config = dict(
    moe_layers=[0, 1, 2, 3, 4, 5, 6, 7, 8, 9, 10, 11, 12, 13],
    rope_fraction=1.0,
    init_std_up=0.022,
    optimizer='muon',
    learning_rate=0.00533,
    max_grad_norm=1.0,
)
Below are experts of layer 8 (counted from 0) of a mixture-of-experts language model. Rows are named router (the router's row for the expert), gate (a neuron's input weights, with its number), up (a neuron's input weights, with its number) and show model dimensions 128-255. Each number is 128 + 24 x the weight over its row's rms, rounded and kept within 0 to 255. Numbers have three digits each.
After each expert's rows: "gets" lists some tokens that make up at least twice as much of what it gets as of all text; "comes after" lists some tokens at least twice as common just before its tokens as in all text. This comes from a sample of Wikipedia text that the model never trained on. Tokens count by the router's weight.

# expert 0
router:112150105114130153136159149113154105137128161109152141152092152125136105127104117090102134105142150176136108135106123127153164126134139094142118127141155122137102099095085150178108093115126078110133165120111129144134099155125147142180141140131108099158098101123135114101161157086166133126138089128115085117129146138100102134084147097155106128119110171140123154151121112149143089126096
gate0:111126074128115140091116101149098101146143137122073103138174119160112156173115182125159150138157107110135097138110151127150098122132126162137186109118152135139087145089114156115110074104099103091109131113116127148083133142146109149137103137165131110135164142116115160128072114131139145129136118139137078131140117149147146161079101098128124120125071202145127138151107076118095147138130
up0:108093116125120139092142137129102162104115077116153106128159184108112125115120130157132130173108149128136107148160142141085078148075084131173133110096143103127117110129113151115130126152138139104117092154131130175138141099124110140135134128137089181100145154163149143137121152112177120129109142176161151147142121105139144149101148180114111152130161113148143108112158128142140158189071
gate1:144128179099115115088106159164123167077177151130140093170175128140122082123128151166108138115126124145114144159106123220122153111140135138120114110100137177107115116115091130172148112119158159089157171159099141143170105105154129114141126131113109096179132120158148156128084094099166132150120161142132131117117118061132118122120129114126078119111102113146138088151152090113130112089131
up1:132136128150128112133093144091099130173108162122122157128153143110119117145163150143101190155160159149140145108103201119114118105153136118102163140110129091112122139129132131134130089092117161136109154154155148134104116156128127157075119161136145150165130126140117100084121108171119101189157107087089150125125105164126148126140134093144140120102138143090151094145112136124104105168123
gate2:139119109101131116115175121103116120135112135119143089119122176074130119135156119109185117140109122183127122091129112098201143190094158091167183160119149115104165154109145131164131099116138069160123146054158104138131093136130095109128104115174117165120143118158136111105117108134157123132131117160125162099122127150150123108135110130163110145138155165116128116084135129134121126138128
up2:102146099185120124107142120139151133143112144127145112164166174084156125141146114152123096114128082157151140130083160140123140099117093169181083127145124100139108172129106143110135100099183124155127136083114132152123134118135095088122117092115143126140125098145131161144126136112071099122122154156135167133072139145134126111104141091161085150109112131117135146146143118133116128109131
gate3:136136091129115114119143155122136103127112163134137150133132115136132145089162090138112136149145115147115088116125108155115141156134136133146137113118138125120141139091119108161117125117099146067153131120123181108098075126163073129104100152148129143137120146120175078092116135142101155102151141130133116149125159104090118134157163112111104131161118143080123113115149144149098097123119
up3:129155122154140052123173138102113167107121118090111108125115140113109148150124124128134120167134121123129126161144093138132129138125101154082129152150115117086127094130108109138159127125145173159135102145132108123132091165121125148151114092134119137125124168124141133122106109164079141110123115119152154156105096110146107093095158126109124109081128070142103148090145096136098105112106
gate4:115139155158105126153142180093152103119114120177140129153094188135176121174145147118132128106127114134108174107123104112143137150133089090136111089131121136127134148100134141113108140134138116070131143140103108136101110147132134169080166118115117149191090117103135175116181114122110147067131099155098092126115139107092151119121123117131120136111135088120130108127144148140136138102143
up4:129116157086133113118113137084143137124095070179152093118138113132115109129157118134110156104121149135108091114150149129147094133093133118118103144118168144119117118113102137185085089101154127143158125130157136136148076116094113095112152183143121176108145141139102106124122104137113169109124147094136131151132139145078151147156131149144146151106106105131134098151090122128135086104111
gate5:129124132135126173116117124135137151149145141130182151144115139123097143147180129134080128132115091145087186096101118143125089141141142093112126144103130126099132099096124154147114096146150149145110136148148125156114144164144107121112134160171113124123128148114118138109167112092158077147117128152079094111157134139139093104148143082151150120129129108176125160163130141130128115124136
up5:118123116112159154065146116142135121110125104120148129121169071156129148146158153142161127144142176145149143103138144134138154128132104125106183127130136126137111122120117144134093138102176111090177153107112172130180130098130134144157157146094138128152146132111126133110125140090197176152126157149155105138118137155108145108123086196120097126138122112142105112112158140116109103143145
gate6:097108153092142131154162122133128140141160149144137092189136129091146103149119146075109144143113119099100122170137146131150131134110119123125086144144170128090102128124120092143137070172111112115098116171149138138133137122106139136163097088114100112134107158139134116123129104150100129128138118069156131174122131119102110161134125118148142139121098091159143099151091136083116082130122
up6:174101149122107127127098128169141132147125131110140158072130152163102120149135137125177155085122144145108148120181086099099115115166082167113127115099118115130147116108151130118143087145118149122097133110156126125172134110105118147128166134148154173124114124122086152140160117114133076139125147118106118126107122136161126151125143174109076126151122130155122154176109107149181112092123
gate7:170090164138146149152110151146104102101124114095142154103111142117124113138114127098118098128158113173102088142123127134168136126161150163119110113132118092104107128146121091167113140132110180124108139081120148118130152139144099127161161104135116076124171095148112120129116170104161146149139099155103130122141076141132125142143162146114136138139103145106134130087144150148143107133152
up7:084146103115123142092086163130094152129159129108130128158084117112116090082126173119135108133122106155115116137141118106118117114129150128135104127128129186127138118137138107103133059100135132138134086143163131119119126160154156111131122151191127107102150104104136137115144150171127148115117129095136133131143163140145080127104092113095107159129122082063145132114154082110126145119113
gate8:143140090100130099128113123110166119151126143175138105140167142161106103104118083147137133104133054151167112140150106131050138086117160112123095130108122097127156093117142147107123147138103130132146119144133124113140145142127120120140140131125131135131138150098178134094122159078118144147110160150142151124084127133101125097115147101119117091163037097111100148122117101117136124101125
up8:080118173166117142138137139137167148111121150172137111139152154119092113111094120148141107100111136175128141178116112159110121131162114124150098146140119149138118104114069170118111148099126141109111100115098168128146117155141137109089104099136129126086092101122073104171142106128130142142115123120125140111135173093148106143119139133131151086110106097088155091098126126104157139099099
gate9:150138135158109145088157126135125142106157141101115122114147189132091150156138151071117089141133126137113135132120086132158158129132133152126106167118151115129145079077130149128114115116156141053123124170141114135114099132149150162138082098109128133096129132137121128154136154138086115137127094111165101146155131152115143148141139097144123137140104109112087094119122126106109162141107
up9:082136075131104108122133105107123148109138153148096120181100112136127175155140122101133148126135069109130109154167127162153140156172078132117125132128127139109148147098175122111149147150136157128121142156098136097153105142166107160093154138129140105112109092158142095114141160144123091126159144115133125127117144163088125164134132147174125128168125161104107158132094080106165093095129
gets: "\n", " L", " M", " m", "\"", "\n "
comes after: " |", " =", ")", " de", " ==", " $"

# expert 8
router:107154129132127137139157150153161132167136177103130145142077145162147140125120117091136106105138115168162125165134122128144164120134121110158090119129136132156121113109107157148117087147144125100137146105134071131111151148086147154121109130145095110142084110125122127100146142087141148146098098123099085119117173127092085142151162091158077141149102138120144150159178144136147091131084
gate0:130109055097108072119185112105112158144092101141108118128137140168155135150102115114131126132117106100125116114116096122150130118094118153126149112149130170100114138144060133131148113116165112123091135084136133159117159153135164147102066114153107108097081121175151136082133132134109140091072122102138140145116211119120114140129132125140125145102124131121101100127113113138124112136162
up0:091120163147161119139112096167149128139156132144116102103107157127170140113159078110162150112103147102163117119116147123131118118103123129128129126140090154137141144113094096149110183113150077144148140137162147130096139110147118121115142117099087142156121100114106135129136113139161114118188131112109121119097128111120087090094104150139167112119109105136165124108153142141112123129148
gate1:094107150129168119149138117107150143135093102179105146133110110127138135111108095136137132112111106145162150143133124088101101117098111147123119139168113156096092094151122152129130105142111111137121123140139142133069112179140145118136057116105134118133131085149141098102146151159087107129161130143147096096138161147122123125141113153119122151148098116125126103114154106144113131142090
up1:085102108133111143103165123138125151082153141120119149099111117146135154137111130130150142151174114140174099101117098175138091106101122097121185156140138112093059127120066132122106121111144165103130101123099121118125133109099123115162170145152116125160137140125146141127085104114166156125134121137125145161091150128102101156164156151148144112131178128119118127126171127116138097153122
gate2:114137106161115147158137126120152093145137122093114145162099143090102111136168124146100100130112113132105137112123128108086132106142141111153143191106164123130102051092104142110131111139163152153117163139097085115135109116128106134106161137112089161102154148135136153111125143124156144135129178126099143133145118137115117093146135108130119123108167166129125117136100174122137115159139
up2:099127121115117094145121156161089153146099173103123168160109085130119124145176084138094136114146114138143138091109082073108112156123129171122101146130121084142161125102089180144120121133126122144113102153186095158110133142123144120120107121139138173117136148107161114116137143120149096089110109146139133093164117146139123106146115136111108124140136079119109117134100143105148108053059
gate3:114128112114146149167152098113127077142170119116115086119105094159130125129136160143126119106153113139130146108131089114113152151119142090132161105115155107124161112153165104085155101145137121137120155137136140145125140127141161146117127108139120134066104089136161117107123121161124084108152104154123126150137129130142140100125165119148104163142177125177095111140134132152149127106114
up3:149118137130168149134148129137151124102128106135123155070115108133106106125119129122132129126133131143164118143143086137088107118147072113190087183121133137155131152099154143158160126152124142160140118147139160098159126149116123138118129135121133144128127098082102129105143181132135126129155099129112134127132136142107096160104102148117159126100065146135182153171078115115115098129093
gate4:136131125114155157140162084141142133129135142128176143127128119122094151099141099136158096089106121155136093105122175120126126154102095139133135131070164110109090131072099191131131162134109140127166090128146090133141141136157096060154126095133171144113140119102121100109154118105129129129150124106183131125121151144169168122123124065168147071153118152145136149121126149151125152105118
up4:097177096135114100114132117111124118180120137143135143123131144169126124110101087135086126145122167133168122121100123121107122151088148137111172097081143101112154120150159105088132163139110175136155162125159118125118096118106147119158147121116170151169108077159101131104127113094158111118140123147158129113127182137082087157100117139160130120094113169122144121138206138156106134117059
gate5:145114090155111088087154136101151195141117117082146115144114101124131132097139133116127142138134116148139130118109169152126178133196158143138120128128139169116100135087101194131159141080155153119133105123112110146139103148147114086126190139097112144082125120130171159123172113146124113109154108136136131094153095133128119115160181143109142117100131128146117143084160100122134085148115
up5:107131153128123122112161121111120175093130122163107112148156085128120118141121145117166110153127133133120137082075143105163160147115121124094111144108119118132128127142108149118157116116155166125081158152103129140131094132154104092137134136135115125151168128079116181154162115104164172137089135165135165187127135139107173094120129120150112135131135125133142136105114111150177124077135
gate6:133119125129148131169074151118116107083142130097108135133101147115116156105136133115117150120139131125126143152144137117112158103174111114127107162125125065180165145105132126090149082124098136134126122151127172090105163105102109117146116118067088144144113160138142127087123138107120126141103132170151117116095117135125138121145107087134141105119150109133146105130173130125132158153162
up6:144136079142152166191129160119143098123125126146139088146146130122137163116068140164162149095110129138134110100119125157108107092110164121113099130114092127155136123127140178129176124179166148118135114137125122111134118129157131100130126129129116079099110115150093139134115094130144139117101126157071128178163098125154088104115153156125138122110116155112137120164132154120137130124152
gate7:126144182083113125114170174169154109133097119169178127082133147109143152134130116154141145098113081113126116140103164155182116103115096111185175153094135135085098144142088104119153119149079071130125134113127181126159104187123140105099132102119116136104123124123111139124122131150149132114094147116124119164124128080145109157102118147128118094183116114154165134100123166128116143116139
up7:100110123148135111100121114127125148107164133142128123119170098158127123162131108131145159107107123142177135134169192132122100095136114159125120090126140118127112111110142169109136092112091147114158087125149103127155110112167075122150114129149127082159168107136154108136134122093103134074145176090162140128161089161128120139119133120117150094148147094130160085146137152075123173140125
gate8:165130121170110178129120071106141095092130164120104115149159102121113162141117148102122088176163104119090119106130141141121094160098114102132076118162142108097121087116144136076141105100093124110151131126110114094155091113126153148095125143098137127129125115135128153164136137105094115092142155122102093136169144121136158078145148139139129119144113152155123120137158085095105116136092
up8:157118134094132134100128156118125164161111109125127161148105123135176151147136104155104108104121128089133112128147172162138100122129141134151175159113157120131102123151104109142156105132070174124152084113131115125114156143140120134161145133109147144128101101178101123083103126114117151113115121141089153101138166146073098130141099122130138100122142143104130145132108122104115146165107
gate9:122108149124103154147143139120133106127110105112145128139106132108112143153104128132124179059099119134111114105130119139142152134130143130128105176137130099135128168131127124134104127100142060127110116100131175102130128128140123112142105121121038093144098130139104126127145053115123105107148110128125138120131153117118067103159138086141143119109100128077142155136155127108163112125124
up9:126144165135149162164151148120148106110114165146163124157097101173150110123145144155168145089138114108133137086116151153151132133182107135119140116143168083142147103114150105128128162134128081109135105100176134137107140120067130102079112146097121131120191149137106083157130130179124098138141149133117093125101148145135145124152146135095126087105167120095118111116118143096154148096069
gets: " the", " a", " The", "'s", " his", "The"
comes after: " of", " in", " for", " to", " with", " at"

# expert 2
router:109139108114123142149153153125152099147119162108161147158091153121137114131101123085116141109137134169134105147117120133147169127148155099143120137133141120140104106101096154161110092123111078106130178118120131139131123169123151138178152138127110094153101105132139115093167155084181123124118091126116088121104158130097110139073147096143107107122104171138119163141137110165146094117102
gate8:114126163087126183126159140081111074103140174153127094144145117162129120149133095143086165128158123106101095108139129125146153147122110139152090161136168156140116106141121125147154137138104119034132119149109151141148127107100139152126134083123105101161122140129127125106084144084130136143158097095158100114188108143122124139093154109119125135129105133131141209148135111125154085116125
up8:102140152154116130130116162140101096088143104166152143156157088146132121130096112112129120142140128116125123123088088140117139135174138142161102125163162140132054076150159087170127168130146140091126144123111099154134083075076137104115102096121086113107129119098066130116102148138113172116174107129147116148148175127129115152096102114170163114137159112107147105111144097138167133172111
gate9:153133103126119139173129098125146124125131142139116133172112141093133161132117154110093124092115123113113098126200095134153157139142114127140117109157143139153134128090104146117130119132158123133150161120134102113088144132109132127118118126092104130163129075142094149121089145128129120126085181152098123138142135106161132133085123107110146129132132169109119134187116097142135096124098
up9:127140108138123126111123134161126124156111127161082163127169120125119176088093107097137129122177114141135148140141097129107094133112173091111085133142083156116163145099143095124117134084106147135131113141151125152105182165104100094100093152121119109120073164087137106105140123170158129103111107156109100115127099157105181157141140122136127117102118116131150140092092124108113135141093
gate10:135147100149140133136119102150119089141120112129145147087101137114127119164131174102135138111137167119141082141118114125074144120070136108123116140130126112075149119066154118157148142130103124080153160137128151125192134142161138145115143097137184137134085140113148139051136104162135129128171094109109135136073132134147137147135111137132113121104122115141111137178121154093142100109122
up10:140137154124143098147123131082152139108106127128127161143101130134142153148103123127131125107091162146162152129136114135101142130114084147150139132147117144133098124119094143143134134172136065137106106170147087158122108145135115155116142144161111148167099117161152162095075131171154099110115117091118148139161120129156135171096172095128085144128128145140122162110163092145097114068147
gate11:107128148208156133143114166104096136105107142120133133133175112107163121133098131127142119148125146132138058145171158110129116157118158137168108134098145122128138123109170163129120070112117133101102135128129128124150095126126151139122156165106102127163113163126145097143138144121128171114068061119104142114139125051109118158115122162102101135106131129164102152125115107129146124124081
up11:125137136123065125182164148106090118126130163142127098076123127109164081148103179141129130116184123128084184135130107166139116080113142137126125108139163079128149123120146132152111155123122096132129086134093133117159106149124127142131113138115133087120097174139145109106098115083115153145110134117130131150112112131132140124120127094167146120158151127124153117154115123128116107100103
gate12:115108113129177126121142129167143151103109137106156102142113162119130151186130141096188068145140148170154090128144104125121147102102172122145120163150143128137118093133113138106134146134124085103127166150135106122119162111078123135157145145109102102133150131092172091170117070099138082134138101127145156123148141113118176106100156131145119107127144152140144110158153137135144118130101
up12:176106117158169149113148148127121074148128107148149101093105124113137124097148105123084092088128172112093116122161141158133155134111151136152157085136144142136112089122133065068122111128134143138138138114131167180124138120182120151107123091114116182112102131134119137109127135127164137131100150103134108124142106077166097158157113134119093172164153137093161146109133157128091141164129
gate13:136135109122117134121089125130139154123152106178159109150114096141136114091135174130129118151108140146159109148164141139137105157133110111125140162110182120149141128103134138138114121152126142083116114091100148121172143123104108183126085073118112137123151143152150167115147148082131148115091158144150116156109145132184103130133127128134134107101146181096133119152140147135142122110118
up13:101102092085086102172114142123125114153117143152156153127116119185151140162119095137160122161129104068154121147150094145116140128094131181125112122133143115167135125136072179122133113151147105132142140135121079138099155128104147083109155114123142155122095168097146127089156122122120095146134155146077117138103174143120138115100154129115121154214157134104103138125123168099120091101128
gate14:085095143166133094170124083134123117168154114137121166134123141123117142136145181167113166087101166134129129131125099099104120107090169068105119109170141179147105156138118138139139108112124152094130101120161133147146142107116095124128155167087122096098143066084117111091148103154088128139146106093167154140117142127103103135136075156126134122122082150134118147112155083117122115142135
up14:148108167121113129104105155076133133147106099129148138134096111151174135126135153139106170179110152115135136138109139103120133140176109143147148129119139093137104118132129091125112151101123085152169139129112178146095041105131124150086161164156091138146151150118164102117128150115107130125148140119139131129144139133103074123127111098127141132102148146110200125114121113100114119121151
gate15:158110109133129111137074131104138124135125125092124143137103130134138176122131125138113126133164121161154093161127129133109164170138176120175144097109125133154099145102134153134142081135113120123173138093062125149109137123066100120140130105134086122135124130142120142146152126123149145135097167113177086207105151146142152145155158084115109137135125108154099126127136150119098149140118
up15:102100162122138100159099110115097192137131105098153155102133125164122150142127129170176136125123173138138150133110116168170128146154103131175147103113158198120103149149111141160157134123119122128124185087125151123113136060076148112102110099094101121116132129107112116144117095156123114140167139110132128108105133131165158183166143113138128131114124128113117123134148113100141083157080
gate16:107124124133120175113123068134122131134118133095122129133176145104123141111128135126164135132132148123161154136168130122134145088167153109116128176098126129110173099154136166109151100092111097135135214090137125099128168105121132073167138110162168177110145145136109097133128124132122161135155074138180117124122169125105101122119151114082131143133124146089148123139123127119119137112141
up16:125115164113152138117133158132161096133145133132137107108112153106116171138093100128111181147094154133143115100154120148119107167172108090139165116170137117088124129149130118131088124117100151100125097116148114095115085151140135093134153132135106098156092106097114125162132167123093143146125115150170133136189107130088127151131103186144129106120109092126169105151148129117076172139065
gate17:173155109143092146126141147123160127143131142155141153141140127124118137120102123123103118101162118160113119137136118120113132101130165104141132136095145095145113121144105122121081086127117134080114100093166119124117099098105125097130122107143134169141136113104122099068143138089169198112133162148103134127140141107131108137136113132111117128097122130125140156107100109127138121132085
up17:138112100088109174137184132121096096129104117140118101105158143118123168111076146082103122134134146141132148107165105154146119153104111159082135136158110129126153117150142099130174156096174091165139118106172148134110127101104153163139098111103091132097100126084110128149144141146102096139133140119119126130128169134079090138127095120141123111165115142123127105135115155103114127136107
gets: "\n", " of", " |", "-", " 1", "|"
comes after: "\n", " |", " ", " 0", " K", " W"

# expert 12
router:126129111137121125120152157087131173131107158113117151156122139128118152126158157096130109114110121184102151101105100126158120136096124134095090165139178138116084074102117144139129092142164086089138155167174083118103127148115144142186159114156127095136119143155147109075124120089155150168158109105112127109147080128069132120130111134110123139131080171093141094129128135136103122122128
gate0:154105118135122128080124133132145118109130114133131135149149126138131160156145145104168089110125129192119157110145115115182148124129094143096128154101130156127156118118146133126133073149106135131128125126086106128095160146160135144117163113085082115101143102133140091107133148119086113165162139134117158102110125108068130137095085073119094111114166135115131105154118163136073126111130
up0:117149125139152163113123157140111135101130089150134103101094173124134130157106112121101166172121126121146152114148143130155136084154156108160121143134107122137111124091112165103142094152131140169158085138149108142151085076145094117176123160117131097117123158121118129114141095129133095112114132100153074171094096157138132143173150153140160120147115107126101112110122134133178112124121
gate1:108114106110080132150138152098107150162135146092128179107130125138155072125133135103070121130114130127184127101152098155130141102107113155153091118177134103121149138136142191139102101139122099111143106123125137139103121089150168131091138110120091154169098113158122123131112145155090072140169115091134115136174146097188114155106158139098154139152146118153118139144148137108138121132144
up1:120107078095164121095091109110104125130175173117140131176146116169110109072158140169108090127119174094183122169116124125134131145145154127131121139140123159143126095132128128102102124090128087090133149138130092113123168120101158125122133129100114118154136094138128150130139118182129111163134125166122119154107144138164103135098134139144117098141113132148125130131121101146157139106162
gate2:123178143095132100167100126161112189158125161145121145138091073106136178112139169124106116134111126123105122181158126101180136103158137151124139149102110139132136098146100092142091134131128152110123121142132155117143138110113133135106138125173156149091168115131148125120117109146146133156125102087136103160106104136136120175128134139139149104123143139119142114121129145157152167086114
up2:131161119131084120113114124137159120139114164148132125154109087141112149141150107143099120117118151133092092132119116122170169136148099172117174136090144104151132104152119093133145151103121159149154100151129142158113123102147135107135158131165142134129165081174163142145133078091173154116163148111142148116126134133165121127114116160132120147180093081150177074094130157141135146088145
gate3:159140105175170122139124125111148165099157134125086138101090176102088102165112138133147136106158101151125122129103107095127096112109106140147076156153115148172112133140125104143135102136110118118119136143119093083108073128099125155127126142151152145185170128136164150097114108098084135096118153159103127109109118143126126131098059110154123141141147168140138133110172091123138145154108
up3:125117151099056128152131162119126139134136115141120111151115108162145110140168150145160126146075137109082126120136135119142183103142155166184140136123132156119152115108122117109114111135133130084127115142123169148136203137126117107169137118105189085113094117090176178117159130113156133166123099163114137128099117141111107145128115124100124072118125099083148123132151135101111165097081
gate4:089126137123156099100129096098117134097180140116142170146158142096112095119132143111149148094144116196103127122099152130138125159119085116096103118109070143072127171155083143116125106125142142124122118184113135153150132096134124106149145108168171124136127114150129122128126082120163127154107132145109120119144096140135115130114075096112129143154062125119181129177104128133142095117140
up4:161180123145110125143163151113106124116091092143107130134113123128117128132170095139117108137154154090137083126119089147130155098178164113136111140105152117156131099115145135144146113166110094172134132098107110131140128148124128164127128171090114138138167113115123113126103143169141150116121155124160129151104091142131152157127135141124142144131159162139163109112114126165148121138142
gate5:125100148117126083170111141120164121080140164150110164128141131099074157134146112166113116093170160124096116147129099144123109155176111120097148122144133110117164150113142121131116157099174156115154167129145082128123128157117159138156136108097127137155149127152115133110122109117184175144125134156162079132098132176094169123103074099135138160112123180153118143130127141129161125101086
up5:151151114141136140158130133096139087102155113092157141073090111137136149123141116129141164095119109102136169116106131139157102146125144118153141146092086134143135125106129155098163112121076128152093108138190120117129140127136128127113128150119085130098154162103156141132125137122158103107124109167134180170134177146138102120138149109153126095155125070089144130143148145129103158102079
gate6:115116130104106075113124131157169146100153185122139174152141098091137145136137116111143163139114104136110120164083099152170136117157140123077147130110121152146153104116105157127131123166147107115111151179141099137107133155105155144126121159123117101115127121124141102131108165149064140175115117091153159150108116115118135178127130093141170168105148099112138162123145111112156109113145
up6:137116096146107117142121102169128112126146137157134122149111158126116154123113122136079112117107111124088129170105152161088127122100118128091143119102103125169139121131125139145093160147120094122123124158146110121119114114112128128148135115111143076139130138113119125133111148113094102080117137093138094129149129124135166125129137117147135149124152116129123117085141109123109078098111
gate7:144123118099167087139140156096092131112137134134102121082127149132068107149136167159110120142094106106087163121158118141161138127073130075136160100123105133145120140137057109123145154097150100143110143171127117133109128126125166117146155149131121148094095101168117128129130128127137099100093156124144149148159155106099141116153166124096099120157114106138171132113142174105120121126098
up7:120177136122107150156127166117150107081148107160129139113129096124170112101133124126075133095193117163140106152119105189127115136137150159131138120118157083114144160131129116124107122100128124095097123116128107111114133085108115121170135143097128130119131097119159135141120119124151100082101149122080143074141155193103109145132159121123101101146086096088120130099185169104111116149115
gate8:160104098138161166127135161118133077129140124160149193115113147130153145153114122092161155116112095124113109134132115120155136138184148118143138147125127103112119150112107123145128109126151054091112097110138116082154150136109163160107132143121113132167145135102107140139128083087095099121173132145098116113127123140133103132101117115110134060145084142138144182106156142111158088119159
up8:123154101122112128155117177153102092148127109110136157108117125061139094176147150137130153112123179152119132119129153109098134135185145119134141156128081135149102170102136180124129079153107101149128120126097093112130117117115157131081117138115125157138156125115146094133148108114110152142114165167085170125119160117166156144131108137128154117114101132123103136126153130139161116158141
gate9:140127107130132157116105115122161145108107118139127101138100081080130114131115210135131104156165129109133105119145141092158130136137118140153153182104116139185104083137142122108134088138117150123154161086141132109106133100155088158160090141143103133059073140115111119110155116111114139129135082138106167122098096161122090116138156134099101157111144111121083118148139085134099147137137
up9:137122137113128139119110135139155125164075144128184142105114127124200099140120158094172147136128103137081100125090111118107142164113173123139118121113111124137146112114110150096132093149157140140094185107086129138118107107147130147101164113143129128123110107158101141120136169160152096127155111152135166122150122187201120143114105108099138100149161126151163154109125120120131154143138
gets: " |", "|", "==", " ==", "===", "a"
comes after: " |", " 0", " ", ".", " 1", ")"

# expert 1
router:155128089136137101120152132107149091151151148134117147152116135101125116151134115110133102145132123123163104137136105120117115115087166115131143114101149136156125104093137139133131093098069094110129121120102119148124121123106121116167185132150121131114121124109156134085147166104139123139110106133129104118101136147119139148094140083101091177129093164169139133149114116146086105154120
gate4:161157154142162101118099135152164138096095140138131152132105113135109140155117172117106117110190112123174126118147175096149140111124115083110109183124111135141139135146186089142107161114139120091148201099131117121166099147100090143125124124128135180097167114135123156136140121152134141089096107162139170119110176091146179178153122130123122144101138144107159144106117129111155134166149
up4:134118123128128119136136140138085139132148102152105147144088154148144137146107095121111111094138146118103139108150087143107101163150140178107094143103156152136116122106120139149159092136118157116109141124125106125121142116101154110086143126139128118115117127136133114113151111146118132144126091150110130171171107111168116126190144143122132105095151136123104109159113086102081159124168
gate5:165118138131120101126140121161091119122132151109154113120122137062164103135124141147083180101127097085112128119123112137129145139115148136070101139196159153155137117156137177116123131104146139106146141123118154112137103115161218113085155120105120088166141150140146141088149156120139100132134134118164098163152128139110098169087116139144111146125104160124151113105161115129096143127130
up5:109147161090124105124127150090136128131141117164097124106123147133112135132138154174141129156169125185096101107080137108139150142138152165115126146109051122114153140057116140144160094096124104106125115143115097131164153134168123123137127129097160135131133115126123093163102114164101166173164126111123135117063114106142152130121151111134136111108147084079135122124114116140165126128143
gate6:118168151150114109130153150165138147099114098111170121131131102137088145149083162144165141139120113110130135123139089106079155139106142144114140108147117140154091120110148104106113098100112100073141111121155144177088145144109126074117105170130169151125190089115096144147131100181133132093076117112138122118133126180181148109159127105125116124154182129139111110108145157162091125147129
up6:129079148131132151151142131163084142168084130126123090088128151124113102146090126120146128129125165159120131142132093131146160147121153101156114108119104172111122136110162106122150101174156119111155104096128131158153149100141070191111143130132128158121086083109119119146098127093122147096156112142134171157138138138106135108114148099092146116111134130089116093143132129142113141141123
gate7:111147109166158169143142104141132085141092144089133138087187139149157151118106171123123127109128152159123105112173099122172090160130114111143105104157124157144133153153117147128147168117178125087136101150103088140128174135100157138139158121114139122119132106135129154162137189127145123124127130108114157113128139113095145115114139122117127149140144152103128143119175114096112143124153
up7:111103142134099164117136148137146156121130129105122114130077135152111130157140143174139164153109139176105146113174099092125147110121137101152144133126097115114141084143075109124102150178124124195160047123158112099131119106189152121146141151120117147133135135082112166095100090117123118177148124144123107146134144111133088152150153168099156104116108090127132128155131141127117089147140
gate8:133110120135155139131161132134155128139132155107144147146098113122103120165101125064111130075116115122093150099114148153145137147110132128145156105159114143106125127140113107155129112115143082123116145086109151154116132135147113117102133113153165121138098129150164128133139126129151120101165167140139104100115122107121104154141122113134096139104074128130170144122148116127084130163146
up8:145134147163095151118143130089159121130114117147139141096136119092136141145072128125159132149124168161134125137107162116126159120138170102096108130142129103159113103133154111116143161117096128171137125113134167123102106193147144121125135093056131145099106108115104147143088146082103122123108125083126174136086140132160126101103149146116116160138159125116069148157131102113145125148102
gate9:123104143155131151123134131123121090102131087144090134152150128141107122072101112118202130157107160143135120130122133111110107118136176161099143137129123145159096109133117125134124117113117119119132105084164124156135111111107135153154116142144155148117075105121164116091174115133128134146154124188130117122113156099128128139160083119169124142205100127116159141097074171123109118161142
up9:129078146120118119083127085120100105157117139128133149111112152118145102087103111104161138137159130122108126121122161113159130117118140103144120178142148167156083152113109153142135095158103130125116106131126139152151128120096120108140146115104099163130132143088137142125124177149093112113112096131127125116139099114118147076150124154101105128162120139113123078132106110119144146145129
gate10:101119135076118159132113149130174137099136120128131108138111118136135160137144134126112120140088114165112155143105116106133122090126091124140136112174146093092109136107104107153113118111140144093135121131140118147152093116122164109152114117155145128087158133146119149097143142138143120128165155165109062166109156157103162137117117129108145115153090119154097166139166121159104184096118
up10:111123125079122153135137111183145098095120113105135157149094147137118140097132126123143117136139141129166106120133100158125150111121130109144145170147132144127084118123123154107149125142138152099105140112112155125140079156118156074080107133108183154107169119114145138134146145119154118094144083145128109127164167134111116119105154108155181156126158138145059097139087063139129111107149
gate11:103100119085118116089116124113141139129118127159131116132150156112144069098125121106121165128113132103128103097134141160148101137124138133109097112156108113116140139082184127088127125115123109181127158080097112083109120141110124115114110130155125133151140103136133121078127172137156082122143132126126115165139158134112097154121150116109083135109146159146097113143137134158102141173117
up11:158169151112093101114165130125136144116112110123128169115065148127156155143097092151122095139109116094088176149118146119107165149108144154137130111123083142105155173104138118125126118126095124099110071163155102117133138117166127124167112135106099114146117150153097175117146105125121108156116160152088172146120089089101143160176126171099152146125103110140121125128127156170100148109109
gate12:112117092137129120122138139153153132137148170169061145142118142156135084121119189136113106141129146124100124133080150148107143158106119171153134132124105163154097134124090128152125121128138104145189102120136116157126117081149141086142161197111142140110125099110126141178134155137106105129125144134116121130095137168155125136154137152078127129112149125089097165125111085106145110105093
up12:145137139138102127143124134141150140129158134172092118168095139150102112148167146137170120132131104127151101116076143145163087170132118096149137150167129181116152100118121153129132132177127094157118132136117128137167127098119157126123139155131151120093142122115137163087140130178142139156125115124143149126130133131117133115138119151118087136125103102113120110120151134141142116102097
gate13:111181095079155074117132104130090127128133129124119103118119155183079135100096117131125134159123103111118130119078117130141121123125142132135177153118147112142083123176111066129152121115112138120118132162132131141104134164088136122124132138144090147140150141130128116105136130155119141152145108129106108118139108118136122128195170097146109119128147124144140136089136100136142161075160
up13:115103117119106083142095120094156115083119126144130111125113135082153113109097127114081137135143092107116075111113178128132120153132108105148133144167155141127163095131126136121103122114122133129102107169119109095125142105108136172111118131132180111108142164161083158094157132126106097130127140122135087118100143124097091148158144177130123093128128124084106152144172115090141127108113
gets: "\n", "-", ":", "|", " ", " /"
comes after: "\n", "-", " ", "′", "==", " information"